Weights of a small mixture-of-experts language model, trained from scratch on English Wikipedia.
Experts: 32 experts in each of 13 layers, 288 SwiGLU neurons an expert, a sigmoid router.
Below are experts of layer 9 (counted from 0) of a mixture-of-experts language model. Rows are named router (the router's row for the expert) and show model dimensions 288-335. Each number is 50 + 12 x the weight over its row's rms, rounded and kept within 0 to 99.
After each expert's rows: a language model's description of what the expert responds to. This comes from a sample of Wikipedia text that the model never trained on.

# expert 17
router:50 55 40 47 54 54 50 56 40 52 55 58 47 20 57 43 57 50 50 58 53 48 53 40 59 36 41 39 58 51 34 47 57 52 70 44 48 75 35 56 46 82 43 38 56 53 53 59
Common first names and the final pieces of surnames or place names, such as John, David, York, Tol-edo, Tru-ex.

# expert 4
router:41 61 47 60 54 59 63 49 48 68 59 63 60 56 71 47 60 55 29 50 47 40 61 43 49 35 55 55 49 44 59 45 62 61 56 44 47 65 51 50 34 34 89 42 64 76 50 59
Articles a, an, the and nationality or party adjectives in biographical and descriptive phrases, such as was an Italian painter, American, British, Republican.

# expert 19
router:59 52 37 38 56 45 59 28 35 48 53 63 54 22 57 40 62 35 51 70 49 49 63 44 30 21 44 37 38 44 51 41 49 66 49 53 36 53 48 62 62 50 61 40 46 42 58 52
Whole numbers and quantity words before a counted noun or in dates and tables, such as 15 years, five million, 150,000 tonnes, several, many.

# expert 24
router:48 61 46 51 47 77 37 67 52 72 40 50 32 41 51 60 39 48 59 56 32 57 50 42 61 41 51 51 30 42 45 33 51 54 41 57 45 53 48 65 38 59 57 55 62 54 52 66
Inner syllables of foreign or unusual proper names, such as fic in Benfica, z in Salzburg, uz in Moruzi.

# expert 9
router:47 52 38 47 37 44 38 29 46 72 43 48 57 41 64 10 39 46 35 48 28 36 49 59 49 23 36 41 55 52 71 38 67 65 52 56 44 59 44 57 55 53 43 37 48 38 46 50
Bullet dashes at line starts, semicolons and pipes separating fields in lists, standings and tables, plus numeric cells.

# expert 13
router:54 38 40 43 70 34 56 44 47 63 41 34 53 39 48 53 50 42 50 57 49 47 50 32 27 08 61 52 37 48 46 35 61 57 61 63 44 61 40 48 48 43 66 33 57 47 46 58
First word pieces of longer words, often Latin prefixes or consonant clusters, such as dis, trans, comp, su(icide), arg(uments), ab(stentions).

# expert 30
router:43 68 55 46 61 51 44 49 51 57 38 48 50 45 54 45 60 57 63 48 45 52 66 43 41 45 48 51 21 53 58 45 41 63 55 60 37 54 46 65 44 39 77 39 60 61 57 41
Articles and possessive determiners starting noun phrases after prepositions, such as the, his, their, this, plus hyphens in compound adjectives.

# expert 3
router:53 54 47 45 54 53 53 37 35 42 37 61 65 33 69 57 53 42 69 48 44 54 54 31 69 44 30 45 50 50 26 52 69 55 66 44 54 55 47 56 36 48 55 46 59 48 55 50
Capitalized words inside institution and place names, after the or United, such as States District, National, University, World, South.

# expert 26
router:39 49 59 46 46 39 67 40 29 62 57 27 44 25 48 42 55 50 42 72 48 54 59 56 33 46 46 28 49 46 49 43 41 51 67 52 55 72 40 66 43 46 73 42 54 42 50 60
Sentence-ending periods before line breaks, decimal points in tables, and single-letter or short fragments inside foreign surnames like Grozny.

# expert 12
router:47 56 38 47 45 49 47 35 28 38 35 55 40 34 51 46 54 45 63 52 46 57 57 37 21 29 40 31 37 43 43 41 63 45 59 42 38 51 32 64 30 28 54 52 53 53 40 59
Pipe separators between table cells in sports, election and results tables, also colons after stat labels and country codes like ITA, USA.

# expert 25
router:53 51 49 40 59 58 46 42 35 57 48 65 57 49 61 44 43 56 52 59 52 47 50 34 35 25 34 48 38 46 58 32 61 71 66 50 43 61 42 53 27 28 44 31 50 51 47 45
Common English stems split off inside longer or compound words, such as out(ages), fresh(water), discover(ies), organis(ations), high, down, school.

# expert 5
router:50 65 56 33 71 50 57 39 41 56 57 50 79 38 57 50 52 54 60 56 17 45 57 47 22 46 48 40 16 42 64 50 65 69 65 42 48 64 49 53 31 64 32 33 55 52 55 52
Commas closing a place, clause or introductory phrase, such as County, Kansas or critics, the album, plus when, where, which.

# expert 14
router:37 74 40 46 60 63 59 42 41 55 66 58 33 24 53 27 56 59 56 37 45 57 58 51 50 39 42 44 39 55 40 29 49 53 58 42 28 55 54 61 31 53 58 40 58 34 56 49
Word-internal pieces of rare proper names, taxa and places, often before a comma or s, such as Pitts-burgh, Zigongosaur-us, Boch-um.

# expert 31
router:53 57 54 46 70 63 51 51 29 35 49 70 31 27 52 50 34 70 65 46 40 47 43 26 47 24 41 50 29 51 64 32 56 60 42 43 42 54 47 63 22 41 54 47 49 43 50 46
Final pieces that end a word before a comma or period, such as year digits in 201(0), ethnic(ity), fem(ale), and nouns like business, December.

# expert 6
router:48 60 48 45 48 46 41 42 42 64 48 60 50 42 64 36 61 49 83 46 60 45 54 33 19 44 51 48 39 52 37 36 60 75 73 54 55 40 39 71 35 67 32 54 70 55 41 40
Commas, colons in infobox fields and passive participles after was/is, such as located, built, including, designed, plagued.

# expert 8
router:62 48 49 54 42 55 38 51 48 61 46 49 57 31 52 47 56 55 35 54 34 52 52 42 43 39 43 45 44 53 59 38 48 43 60 52 52 48 26 54 55 43 59 26 62 51 57 52
Wiki formatting tokens starting lines: table pipes and separator rows, == heading marks, list dashes, infobox labels like Synonyms.

# expert 10
router:56 53 37 55 51 50 43 41 43 55 38 53 54 46 47 35 52 46 54 60 38 52 43 41 39 43 50 42 35 58 52 34 50 58 49 52 45 62 43 72 41 75 40 41 55 48 49 49
Prepositions like of, to, for, with, between, against, and verbs before their object, such as advance to an, allow cheering, joined the.

# expert 23
router:44 40 50 52 48 49 57 54 54 73 46 57 71 18 61 48 66 58 72 58 50 59 48 49 39 30 45 39 49 75 52 41 62 58 56 48 50 63 44 49 39 70 67 45 70 57 53 47
Numbers and short header words inside statistics and election tables, such as W, Pld, Apps, Votes, and score cells.

# expert 0
router:44 49 40 40 42 51 61 61 43 52 49 47 52 31 60 43 59 42 62 54 43 51 62 44 39 25 39 47 40 56 46 39 38 54 53 58 39 63 39 78 42 48 68 45 61 53 43 52
Line breaks and blank lines right after section headings, table rows or sentences, plus trailing digits of years and dates like 1581, 2020.

# expert 20
router:57 48 29 45 40 67 47 33 46 64 49 51 41 10 43 54 36 48 63 53 45 46 48 47 19 32 49 35 28 46 67 46 55 57 58 51 47 64 33 67 42 39 20 47 52 56 58 63
Prepositions and clause openers heading a phrase in prose, such as in, as, by, on, during, after, According.

# expert 7
router:40 53 45 44 45 44 57 45 55 37 50 60 80 28 56 49 56 58 61 63 43 46 42 44 34 49 38 51 50 39 48 48 68 65 56 49 46 58 41 56 34 56 67 45 64 42 41 56
Word-final noun endings and common nouns closing a noun phrase before of, and, was, such as people, species, station, population, photographer.

# expert 21
router:43 44 48 49 45 52 43 47 34 57 58 54 65 35 69 35 60 55 69 64 44 36 45 37 17 53 41 37 38 66 59 39 51 59 71 45 40 42 43 57 32 75 56 40 56 67 39 51
Conjunctions and main verbs in narrative prose, such as and, but, while, had, began, found, placed, often after a comma.

# expert 11
router:47 56 40 56 43 41 54 58 60 53 32 41 32 29 50 20 62 43 44 63 57 55 53 43 56 30 47 39 49 43 46 47 44 50 56 83 40 59 41 60 30 58 53 44 59 36 56 51
Final pieces and particles of Spanish, Romance, Latin or other non-English words and names, such as Ciudad, magnus, de, van.

# expert 2
router:60 36 40 50 54 46 35 48 41 64 60 38 59 38 64 35 57 59 81 46 41 40 36 35 35 50 60 43 34 52 49 46 46 62 63 33 54 54 31 44 43 41 55 26 57 53 48 62
Month names in dates and biographical verbs after he/she/was, such as January, born, graduated, competed, aged.

# expert 15
router:42 48 47 39 53 55 60 44 34 77 64 35 59 20 55 39 55 58 66 68 46 46 55 38 42 47 33 47 27 57 51 48 59 46 44 52 46 51 50 64 40 50 46 52 45 53 48 35
Periods, closing quotes and colons that end a sentence or introduce a quote, such as %. or formula:, plus row-ending pipes.

# expert 1
router:44 52 45 51 56 52 55 36 55 40 38 56 72 20 47 51 42 64 69 67 68 59 55 34 33 27 33 33 42 65 50 24 47 61 58 45 48 68 57 65 43 76 77 40 60 40 63 43
Opening brackets and parentheses, especially before units, conversions or glosses, such as (mbar), (1.85 m), (also known as), plus table cells and math symbols.

# expert 22
router:52 25 30 48 54 54 48 41 43 53 65 49 47 40 65 53 64 62 49 43 39 44 45 51 56 34 40 43 53 54 33 46 67 47 76 53 56 51 31 46 39 52 64 42 63 46 50 51
Capital letters and first pieces of personal names and surnames in lists, cast credits and tables, such as K, Mc, Bu, B(ong)bong.

# expert 18
router:34 57 37 33 51 30 64 36 46 64 48 64 53 35 50 44 58 40 42 40 36 66 68 57 32 46 42 56 55 45 35 30 54 59 53 61 40 47 32 72 34 64 58 42 48 51 30 41
Word pieces inside rare names or words, such as l in Hölviken, unc in Muncie, and infobox labels like Website, Born, Total.

# expert 27
router:55 54 50 55 63 39 62 46 37 62 49 36 50 40 61 49 43 54 39 45 66 59 54 35 34 30 59 51 49 59 51 42 68 57 75 56 39 54 37 59 34 67 61 42 64 50 50 46
Words within song, album, film or book titles and credits lists, such as My, the, 's in quoted titles, and infobox colons.

# expert 16
router:53 44 47 66 60 55 61 48 50 61 56 46 70 36 59 42 46 54 50 43 37 46 57 35 30 36 42 43 42 49 33 37 63 64 58 50 55 65 44 51 24 44 29 30 71 39 49 54
First three digits of years like 201, 199, 197 in dates and ranges, plus en dashes and numbers in tables and records.